Experts of a small language model.
Training: a variant of Muon for the experts, 6249 steps.
Below are experts of layer 7 (counted from 0) of a mixture-of-experts language model. Rows are named up (a neuron's input weights, with its number), down (a neuron's output weights, with its number) and show model dimensions 128-255. Each number is 500 + 50 x the weight over its row's rms, rounded and kept within 0 to 999. Numbers have three digits each.
Before each expert's rows: a language model's description of what the expert responds to; "comes before" lists some tokens at least twice as common just after its tokens as in all text. This comes from a sample of Wikipedia text that the model never trained on. Tokens count by the router's weight.

# expert 22
It responds to: Table pipes and be-verbs. Pipes separating table cells in filmographies and lists, and auxiliary verbs after subjects, e.g. was, were, would, been.
comes before: " ", "\n", " a", " be", " re", " not"
up4:513517545447497549454422509527441473479537420440396494476536451509444507512497441511499410516515590496549556538447462578470584527567440538494480472522522468495449487513486461458415501464475507473463365573449471542456516463517508554529525540447548451586505523553495541574561470575459472448500606462399486516467497563470510501578525606421539521614451465473516499401584394562542432559455
down4:504505446480467531421520526456535525557453517505599491565416557560506482522540442482449512469534536465424410543523492539519469498510473476520475449442481571495507417485451454488557537501544498418462552485624511574502522452537397439518551434478504490587485549508430442645570504459582551478437514447397527523377522444481568505473542477398470468469533513513462451409508525571482516506551
up5:452578619522518463492541547547477386548547484489422545549510434590554424545507440430486510474466531580503496451539421513458494462488463517460488459467564492476488495592533431490487431446432429431530492498541423439600543491531439546491598457557462484411506478522484465479512526535497409488507555441589424537468568491430490538556486491520484581502509549517555553453540548519523538559451
down5:441497592397568452431538479562446467432490486558554467522583499421561471518569476634442527525427487500570513541438525511469520455451478501408464495600478554437528422457464528605576507502499452472477517428574519467506523539407505520533459542437477410489582406389591535487399566577422477410431543541478435543524492560578569532514520603477497547487456587509519480505421448508503455433496
up6:505484531533586605486517503452521487560511542419532440493462483573444489437599438498533538552527527455413470569488502575468521576544505515481457492521487507442562538527513540528511556506534422479484505589451541483460535386538519538429513515472545489510312535535517479562476646533498488432470498512515490511473582499538440429531487492553507483480502546498576483492488496627578418475424
down6:469676546407499512455473511460508527474562526541591507563480458481521410490562490492493467530555528502502535471421463376481517543534507517449466461443465455440519463471500512481510423444531420546437557523540421550465438415498501576514423515530490424611562548456543513542540507478429543598498539465617571506670512465497497487526422512520485580432525515449461545552465519551539554429567

# expert 6
It responds to: Letter s after prefixes. The letter s right after a prefix or short capital start, as in Con-s-ervative, Re-s-ults, se-s-sion, plus name starts like San, Ma.
comes before: "s", "p", "ign", "ide", "er", "c"
up5:522496541590476502497508456479447428488582518470561465469449570529555495590559453444474620483447434536429430462501529549461559490546571563498530482474529543447491452503561576502473482453505527593470527552477517545505545520488454409571493464557451529564595478452419464621558518441475468529558523453624492514454486407479489502451528434567565453412473443544533473505539554375436592512517
down5:538510538439519492554377533475554575563565502476533564444385459536479557550488387578531547555518462467520528513504479448549506375439523489485427478596443499555473485549490511510479495512547493391474474440490440492503396496515541530466491510508496540476413595519471455581622532479521442409474498548430559502525510513399434511537440435563429546536557464507619610607489503545477560471497
up6:482564502539491529537498528502546454496494462478450506546488529478516435531535449465514521419481545354523565446535431457519429465467590484565510486470438544446493566610447563525483467522455500547562431562448506472449461601515534490431483527519535469578515475499547514470495439484533433514435545418377568363509423509456541493540460501578600416495485464546509629534518489537547515520489
down6:471486500501470514459491522439536455545437404499627641542440465546491514521594466516511454482478434409629559483517488540512451485512494516486478537505539503452487554492599456532371521562437519423540546457540455495539539511587475506514428462431570522518476514487477557501544511402509597426491482462509451476503435559576516451507471527432483474499500532472521547557429630424475576563488
up7:514455535477481530465464551564541459454551490533440450492425592534477483507431401550467526452481414548501406504483526535499565430518471496541446609417472437578496518509449410538551544483613589545551453571575551565525541546395506501585497502466368516469525402484498506483458533494505474484539612444495425575482425586568505516487455535498576435526505427545477569495464468585472398549574
down7:533564439578561497464480560550444593486498569476554530513580435485551514572418519449527417428587491431459504475570448449548589508424439544489448473420499452531471518454465514511413618487500475423528475503551487538567527554409466467504506510540509471501535452457494551478554508401572484419537486488543461536506562430460622459452539457550564523497425549588451547453541469441475478525423

# expert 25
It responds to: Prepositions after nouns. Prepositions following nouns or verbs before a noun phrase, e.g. in, of, by, at, for, on.
comes before: " the", " a", " 19", " his", " an", "ten"
up4:430465495517541499483473512531530648513367519527533511451491500506481523534520488466506487555529506543529517508579494582496501539621482414504486570491472580470565558514533612439546453547415495473491484480483554456547473498543568409462540484476468561514552458508496543513569416417505607592422522477532413481466483476524457572538482522445478520503544574521449505634510470569418491500519
down4:558523496507527461501484464525520487488538546461450424542612492457441518511494467424455553502489565520453413478538533439566564475457497391447573567441499548506551443493542516552480478512554499533482504434454487507459569532550481458503510518447484486535535442467463526580432521506461499470409630605532448459407485627563572544585487433499446574486564472502443479472572491677497545604463
up5:542431513561383514492570436560538480583591437453553534556510485461453533437507442484492476492504511492440404557553445498496490504507477485619534520496461435458499472456473555489501500434474417506422447569445512505501483547467599540515353534516547487537516466530602612588482458475514547529596493457510507483582483521496521594476389478475552556534467472483535489552502484476484558557494
down5:532532433553436380529469465478559516519530500451458534489483453494479475519518488446494420478552540496495463479490551548478495448526478546459485513511538562414471551422510465469452428567580607533599556478560534512525573552534448570451547522447538472574617484526427446455459528515408430435495530579514500500492458473392489546517503498542492539567597580530516579463463534506465556561505
up6:505434444440410508589534483507518429467454506537530504530556482453480576505420544451462500507508518465461554442557425459501542511565500549503500514470568593388561533572466486395458548489572415423489489477481446490523466535543562546359655505502524492471481592382548488417599419508462523503510534518517505499499677499404459517586409514512493510510542437484510439501493502536438503516502
down6:549501509489518462473556443506531529531478502457612571535561459528500495514528549370551526490474510407459527488408522477496469553523520547510503453531492491518478545529501444485477589519532513472492523574460457562545511533470443489560472398646510464449539498539461503534546525550461582432462459437546438518571396537505464548538475515553562547470488479476498498456676515506477508553485

# expert 16
It responds to: Word endings and adverbs. Plural s, -ly, -ed endings completing words, plus linking words like also, however, which, became.
comes before: " the", ",", " a", " 19", " in", " as"
up0:636531450504442460486553494505497497471517529456536464482630486523442435507470518507526474518571554518585526542466595566559509398543481474515542442484436529486575496527489497520539448540467538434518439521574527471505522452452544436450499450539386579427438451600552412552516435467440461433549418461370497531539459465493536470461535415548495445504465408494524503492515443517483468494487
down0:507546343540526463477567445425570547524501577450525564535548396471480456540471507458514475509565480512487564536500513487466404488448480495507604418613417506566523449449451481418491463452481608484487476457514645621526555594464402495494492567482514547392543436431526553531457448482553494419569467507477452584533533455482471471440490527534493439480468462474476495507504477521464513481452
up1:608561506595450434524474451490454570533418496439532461479508480496438463533489513572572476477458484454457492497444512501448511416466465511488532487432526445424473470494527562575463345442605511544478527593541576408493570509593546476590488452508510485499508451473593465490582486476499414501482394493453513409483454443451434521504493395531560471618483554448521488532488496512579437492480
down1:388465488548512467518500541480549552493481504476378502475471515441545485566532577518459549569415444445477576516512434477508498516531491612502517535493441353439450494608458462577568512566473465503504521503425595546498457544471541503475492510521415576534458559504541575524568521533461429549508494448542489566503439470523515439419472468534472545592560554539546475516535533499556487432412
up2:529546508476568372521471484521483376520449514517516410415447452520441481435430543473540543500553464469527462487552452504454415526460544511607543526476532596481471555423393574493476455554558466519542466409479598394451559507506549447471427509485559506471501481505532555488455499542466454510479471476491536583406502379531498374486477454537525422505383465491500485454469533493607468580554
down2:492521571414580416492469444538436488518555472529455447472505412534544552550500531454487462519442440584535493514513503466459515509505560426530522512498475608497514376502452472472461581493590494458500502526499479517381563409508396441564506499480526459511514520567432439568606508511491415537503495515562462460470467546484561497522475443483473427611528479441505581561554548558513468487435

# expert 20
It responds to: Articles and word endings. Articles and modifiers like the, a, new, other, various, plus adjective suffixes completing words, such as -ent, -al, -ative.
comes before: " ", "ly", " re", " p", " co", " f"
up17:499525488464464455615464514450476424594511405519529517598464490476476470463579520462541452550561483495549541409487466544478524534522517576516483482556532471600477484573387465493510554545453509485444472576426557491491515481513481441538560473479461517541515475544502545511551542535561506488468513477415392493462547465443498531536559550536564497516500405476466511487443533517518615490478
down17:552451439516425522584416495473437553451482452468498546535506446478514520600466376538501510573433598453510477483480506510552503459494526497550555563567614497486356570591562527547465522501517455435429500435569415502520514484491485525489510434525455448521457543527508530500544507495436533541472413490484442490436547492464409487405572450543564503459483550475443439626548457493514589503537
up18:487491398511616580461531472507458466508431524465397438462516393508538395536439502493553538507504530543484548523525478507439498500606481546512498514473506424461555539447539577557523552387527482577456572532565502387583524517548437457499480527603498491497503567447482543503425494419444519528459516461551454545469506498513536526557459524504482498497429454475533512567518407433563551509445
down18:526459473488431585516527519518453576459510520632548429506407572497427554532572448505462465478512599479482498457550579523523361464504577496591516462635533545517544566451492543494488391486544425497500443554552531541420499513485574449459490511539501551522521456501508447592481462539503551529541462512474491519521501491483586444410505396538563484546498448469417487518481490487515567517517
up19:538543482444521561480525494576439492489549472609463501394517432538538456407470428486480514476467535549515460430490490509405507401449488520611532403578512492421517515560499430469507537566443553517384503529534518492446475380470486613485487472510455563462488451528515538547495510461407506535603503491464403614515404487562434541495540497502424523460477386510472495566541493500438444575539
down19:548539439538591549487496485398503461505502477448459438458533498482567559487551451582482531489457604518426512459558533501470451423535518550507575584446510469482489473492613475499553508488497464545370527557521482519519529509513490521595490548467472548573380537499494457403444422436478496505455476517480546605479560565466474532484437530440460504480438471562419557498566504425455532432482

# expert 8
It responds to: Table and stat separators. Pipes, colons, slashes and dashes in sports tables and infobox lists, plus the scores and numbers beside them, e.g. 3–1, Cup.
comes before: " ", " 1", " 2", " 0", " 3", " 19"
up4:552528499472445501553472502479524534490488454586497451588438542514501385507445488476509523530364464458474428496446493469395407491498515581517494615493575419501580490419477504486491546474500484469474583535402516487574503561528532532582556475582491441427498494538558543410458515507528570524484595483526620496437446504453492448523492551468562508461546491456537539513459461462544490594518
down4:487556436494506535523455513415526445486551536489507497482495541484617491527596507504536435447627526533432568509502457524489426410511462495506531445586489527479530480523451498506544486434511571447431511436479392487541487568517497472565485546457589446590454428381458461516486587502564494528531436521439469559533545510506424437589621527512512452553519539458398430484494452466536463422483
up5:556534541522560473458482504452539443463477498551462551475546462491424457449526452513550476556557437542481449479581447550465488461579521517545471466487436449450446487524502515424394455424489411519505460540542492487587440528529503587457565544520397535483517514498526459410522520580544438492530548519483492509467429439521535560456633392428432397499545515549467564552464431473453545533499
down5:455449449565498490480465583480469591553554461544474549541477513555515516514507545476479485516511561459480427500439503517504469491497434428569559403505583502524515480433515473495415455573517467564518550542569382473563473430509557484445434501562535516450520519511579528494459429449487528457477485489492517441578414583494428458483502546537473516536570510495556473446450481536497434454476
up6:539454462565478552571544583486430493466580503485471525494578529450478514557432538452511513439552542436606535531365505412542498470540451492549505385542477478385555492487462480417475462466448521504509476497495500523487436430488467489480543530493502440527634468553599514397538498625459415433493477583523410569464533555496517516452484447409513490431446455567524515443545533476432450499528
down6:469516547522449480394467466460470502529536586495539495560412502467552524533483487552520599509364505481428529487407465457536475440456460474462459569470460539506481389489550441385503521469458471531467547524489494493531508490502439537508517519504494510420436533561491481580523464551555473512491436513512454565492590474594479460603547489538462506531486513608362550543444490516505536437463

# expert 13
It responds to: Sentence-ending periods. Full stops ending sentences or initials, closing parentheses, line breaks before headings, and heading equals signs, e.g. George D. Auchter.
comes before: "\n", " The", " In", " He", " It", " This"
up0:453456488429467483500532436379521450539463492488565463472429490499511507468517445426519468530517454475502508408464470518522457512536555582479656536490481436457547423469498462463553512485418509426461504470460547520694462561492446542509480556500526460483574419537530455419541401557512444336488559435500489527507515529498460544518512570457533500451480543512451473486443538548468547514508
down0:514543431524495499466388537512436544584439580515517536500569460413500607498494521594526526466528451583412653470598575511444491506449464477502492548526425525535382437508460429473495413487541524515546503613415422377600587559590503476513552461487416529563501568474463405549399507493443445543521540513354455491451571468502484545445540496571572488494467433482479482479581610520486483458506
up1:557392565557477483593522436456503458567472497488472487561511525437558376419421472524515505491498516466513516432461507455507523523524536536544500539473492483547460529431438544536499593523550571475549564542576554531463473473431493529438563597478444479460449568479446580462466342479428474591566561571487467514499433512511460525460526466466558494501507404479475564468523541556447456483560
down1:548497405555439456494564485490471448501537548529399537526530565491531493551491477584500474509489533494502410464522454583484562609613538524460510476518559445524533463509390504528522474548472561468530574496487534453528436561507529502501396492456470521494534507438555570404502498544453421575497401544487482486544500509487535553579474495561468543507500475559444543415510448514566432416468
up2:590470512457450437464464369475507486542480469436532582425554513513410482527515430557583612581518416406474477485509432535514568428513431484502458496516466376494525559553514530519501431488559572455463512478464425477514506444518550587562538481413480494472540571584476561449506472483539515453463454559447383482511427402435558543503543471478524625535473537423523459483627520583516465504525
down2:539544536420504516480526415465596505541465580376463508558567587519462522567517490534532479507528489470547500524495568520413481466457487525558534543583534556428539499454540516550486530516507447506512465432535614573458482538462398498520543551432543460441442640577480605546569447434470435468606452451550480449539476381521444519473435459459474498498457470537501563514449472638462518504480

# expert 15
It responds to: Noun suffixes, place nouns. Suffix pieces that finish nouns and verbs, like -tion, -ment, -ity, -ed, plus nouns such as village, town, area, building.
comes before: " of", "s", ",", " in", ".", " and"
up0:407552478550530549498442495541384491573574451536501462510572443515498524500575453475403544518596459559476415503520511450490511465505503494475552537489495535574465521482481578473484488431472514531498539493457506607529553442536503474507490431543455607507401487541549518481563402478486498502519517541508510459432573451518579400420528487602466566550480607441627625428484575459511493465470
down0:559556638480477583532497542504474589505518483505578450515456464482527485448593492535441506476491531533511433501429450583507524517440446472529398509540500396510513519582497531434521513540516444492521531489526515519443505460548493517537501469479530516503470530520506470513559537555438505602535450452440479430539493500511484521585492474535531560474462464443369519459541470536473580450538
up1:525570543522486449486420431499500523456502471482520564470596576567519416360481457474507519415534450573562427503446544434541588459583546445423492463537477473519512500525581567484490562455425472546481466598514513514400502452529442524461501506585534531438520422547602469483516510530479451538493508461526519524490485570541526446479507442505455483450514404577547519438476466612483422475546
down1:385458465555459454534466590458488537520453487498510445496587499487514551511496455593457484544494532523445556469504466527540471457467584530450523395474544440533387604515481530468480539501505467556471535508474548500516498523508439510541481604471582517496406431535395530424467515463512511453496563498507548500495538505438406527514520558443463444557530471494446386470514514537479495495409
up2:536426449471544532509484462552497564496485488610435445551515503480522429399419426475499607539563422474482501439548411459550596546585449555502523383532507553510570550524477426468506585406576511455544474517565414505501512517498454514530463457557614559501491451417474554565552526491472481522501617484560475522550411392525547482473551499443486433587454582522524546564458485476437598406496
down2:457458502543411551556440554520468508525541457602519423574532534553512399508582459514520487466470476439483596543449544530501504560505564495542409515498473505513407482498443476557379553509522542421560508468501448471543498551493523562547494483370524470481503458547504518463573489459474407414588469489502523506449482460541532549512459401459549584577619522510613475521487545599540480514542

# expert 14
It responds to: Numerals in text. Standalone numbers in dates, ages, vote counts and table cells, such as 10 July, aged 28, 76,590; also number words like six.
comes before: " |", ".", "%", "°", ",", "–"
up0:532559458576550579496546528484599651556471481479523484473538547463457461576477455428472477584484464527443469470506504527543597415509568512459529545436504470494523519455407569396599416488592392388578518470447599558510535450427423423513525525513535502463534492557462444476533496446507537468459533571430494477547588490578490505614480486469593565411450526394536534480429533494449488512514
down0:484532556455472467569482474489453465473585609495495465489523469523501437494404540565522460507466482512569584533445492498448402561578503567493452608459460533504465480477528474564482477526548456582493423508450629459503506567482471509539480465438422509527485438605426464581520425487486397518428566550491439514431461484485575442498539576543458501468431490535542484482456493525453504560465
up1:506431481497536569446561447505530457547559464487537441448530410529522422412441498458432495563487358601409556553541476532542503550440490549603554463494549457451440418501436566402546494598477493551504525500465460547575506401550519570535573479595570506546520501547447506492516478492595523458508483502549506484460479496487463449533522590548508556514432488527534432541507563590507505511402
down1:525434568390618454542533593480542445473441515499521393447436481422442529505573477599433551458487499484524499477495550499437432532482572461498454525479537439487468497409526495575452562411456405435520532417515484429523520477503482455520531529568475466480409491475530450475485460520473576483574461531472561490517465548489524504505471490468470555600479503485478409494512488564325522498519
up2:517468530541600515435533545584506533473446457448504415585520528464384534503540420459511507515525462491507566463466525506449469501421398514515495521468548506507547614476506503436496485440483481419490460472469411578501475474520563630470450504477477478520519503475559438512477642411504539448449403474495564452548467470499522505467522483525467461431444514521564488560436518484494445486518
down2:448542613533504490442450481551554535485491462631487460481462478502497480514385517524530431416569517437569461594515496555522519593500467496432443532466470623523517512509512451445563576463502508581525516526486580570608516519458491476595496528422507573412471475388394489479501455459446433544517440518526529525452470590476491492474535527567513450497511508531541531461494451573489522482477

# expert 21
It responds to: Sports results, people's names. Football scores and sports tables, mostly name endings and minute marks, as in Burn-ley, Rock-ne, Zavala 23', and year endings.
comes before: "s", " |", ",", ":", " (", ")"
up0:539479459519536430499565445526493441628563536511455423546470465455510452534485502517555502508487462474435481493523538432420515483485550438546462482533470493470479433567435539504416486501438510439442594544557466531591488416509468568421625512541398545544572523452549475537450492603513551429513494518460478474544459559489600486491489457391493435480394512484572519471508494518491407523472
down0:560441442469493457540445461567554487553499549507513543466501529427565517469464491446564387496444486545517545460426437441455530554448469464496531451568561479530502500528569665547578433460507473538527434500462517523592457530356556534451473482553457516442412535438526492505527571526471458526451529446552576527506430512566522471452464569536545525552432461441507556527493475479485469516536
up1:494498566532547530485494463445461463519509496510450487521519494480546475566433585523527434521538497494510473405502579431446454526452368571550505489413517537489518478643575517478490532434485544455567424522508479512474526464484530426568442508448530472463457499516563425481507502485534492435491464540482433465472397530505502557504528517517551470476547502507508534449527483509565542552371
down1:477508584556387558529520504432443451483510515524499406472480501419471552485445513586485508476422660472419512474461517525446457499388569500530564485538395552455488597520512511442428562435603486579474518387509539517475461393511422476415459520539534492614341489602442537514443526473506412466543561553503507501553508491540480581566548505499586481462557474490616473554529455416524490502520
up2:552533500532364475513434451486488500526508510462419444492511460547388461532502466537494574413513480484583514528516485537505446466462408543527497455425428436558480485522442519434466469546489559396497464493450511574481499482417544464497504424466554600467531549459559533461503508414500458596573578500470523511439509572502581490440496551549505533602456515439395518517541450412477532551495
down2:549554485562454579438569578487478523513580544489472556446435571466477517502560526467545508474520447440550546475461413518538509462488559549479461469503490494458454466510465448529604456588503491487516526476484507393538526479502580459589580490510427488509515585515500499518554548498505574553521518545444521544449469441574497507547496495467516488507502526425440538494471446436620417593480

# expert 0
It responds to: Word-final plural pieces. Final pieces ending a word before punctuation or of/and, mostly plural s and -er, -ers, -ies, as in defences, roads, Members.
comes before: ",", ".", " of", " and", " in", " ("
up5:545486447510491487562560515531531587541541548570398496495539579556541515513484450436433476420501483586563483604534499538498514530561567509467529501473499399485523398538550555502508405510513549477457553494517468493501416510462526558417516460422506550520503490503442452475439449478577544434517440634428430477592529484504480495505531419483495536549492523486544479571548464474461430442477
down5:557524464550573439568459496535554525438526490490524492475551458582483426542508566453477409546507458416549415460484521516570495402464472604548560430445483573542460456399600555510458502563587624496565484589483528403469461545484503489531441570486457516482418485482570560517483587449473506406383481403491477354489457557457534520593493462511467483552552497532485494568453563562515471600468
up6:418538479501424458382493557434476471504501483546459535547483504506524577508510453521443539546563494476456532523468544481394451468471560452592453413522529554514415531578503459471497506540546481550544539470529488391494417405482430349461550441619519489443400514539509562486544485461511471561535529531458441530445471553468468498511532430535436494552467479552454482508515483390445510488518
down6:449587507580477549536521531396494434500481435498509465504496463443414537471502545522529582494536495537445555514537509496635450469556431508548535559540493472474503458487567619432467423495553509527512599479542424485576597612514482542546532568542453494467617467531422472474527401463577539503522521444504518514500547413425573461566486527515554500535565529493474463444503550559427508569420
up7:453500494465448460465500423492464481465409413418543511593453456512391535505565440454440513508542480602460570564586466483483539501611552438620499544484496461430468534527490425496575549526445532545575468428547489528452453504455474500391480501498476535518554523496465485468477525434544453459495473484557574449561415489446540533481548534624598525614460460508542561476558533467573563464554
down7:412475581463498431401402547504534434533489455529542607514472482495517530589499507489467497479479497403549447606438442506464456548465453596418513398564520538515513534537481549474510507459477566538461523370588458543610595515522524464511589539514463512414594503533518543547493491415556547615525474563495495495515497476419513458464507488569505490448548473513462443622507437643567341486528

# expert 28
It responds to: Word-final stem pieces. Final pieces completing a word stem, before suffixes, e.g. k in Workshop, ting in Editing, id in candidate.
comes before: "s", " of", "ed", "ing", ":", "ment"
up4:593509384502330444528448572458513526544490530477466540509496487524484495459574399559512533517476559621398476532551569457434477495457490432565523552498495494415574471510532493583539431494510598422467489533472595468483480439522565566510508431534516445563466487508583522500456512444495454529420473486474414403464526477428455521560572494537587517493540457574482454489528515415426497567479
down4:530400474569467554610361370515513487470448399529455499518554494579542580545485545407434535524454441500486492468521519539512443526576503492461494487484493530492494479482456469494525521476524510441515420481582454422487507514392523542490576583580475517516468490529544567480516447448524448501515567478578514460372517554474494587475498449509545484481486502500513540411464458433543487512426
up5:485466547409490539501495540470435389548522551536558517483483468523441363493566559490494448468431538518471565481537425609514547488525522541516518567410517537560502620499447549500514476465561497431433564428469473446542505389534494484512489438471448532501510434478606637516534560478517379485522549539479503551401481496570522514478498513439399485655423515542613498481513516432474507503563
down5:538593475441375488500419527453524568522450579455482542498459522586469534468424494533422602562467528516519542495480527507467476536446461448600483539519465559495410520513478600444399546545550520489589510520485541517435444512404446428563537529595451534534456489421460494525500457491461508595451525484491516507520494450484542513595485477432525484493572510557469600420558553583569474458407
up6:429483526551426498409546535517564466441491457539507493603544531545570532432458585518531491485522479480445495462559483484407501500549504501470560466462499483546436505369496672554556454550443554462436483551384401450611495486475586510498611505518447496485436489539632528573518478440563537513459509438497449499438548470513514472475510467404455431513537538528534438540469498575471484530485
down6:504542507469497541540461418526381560487503590485478558546515541590509589484474469527583543435467549546446607497487464485483401559502474585533506491445456478498510539487555491527440597566495434524516587499592474566531564495439527533472547493499448444417447548409433534443527518577470591563450517466479484404453576461536469495456436523477535479603523548437555500608557489560454450489446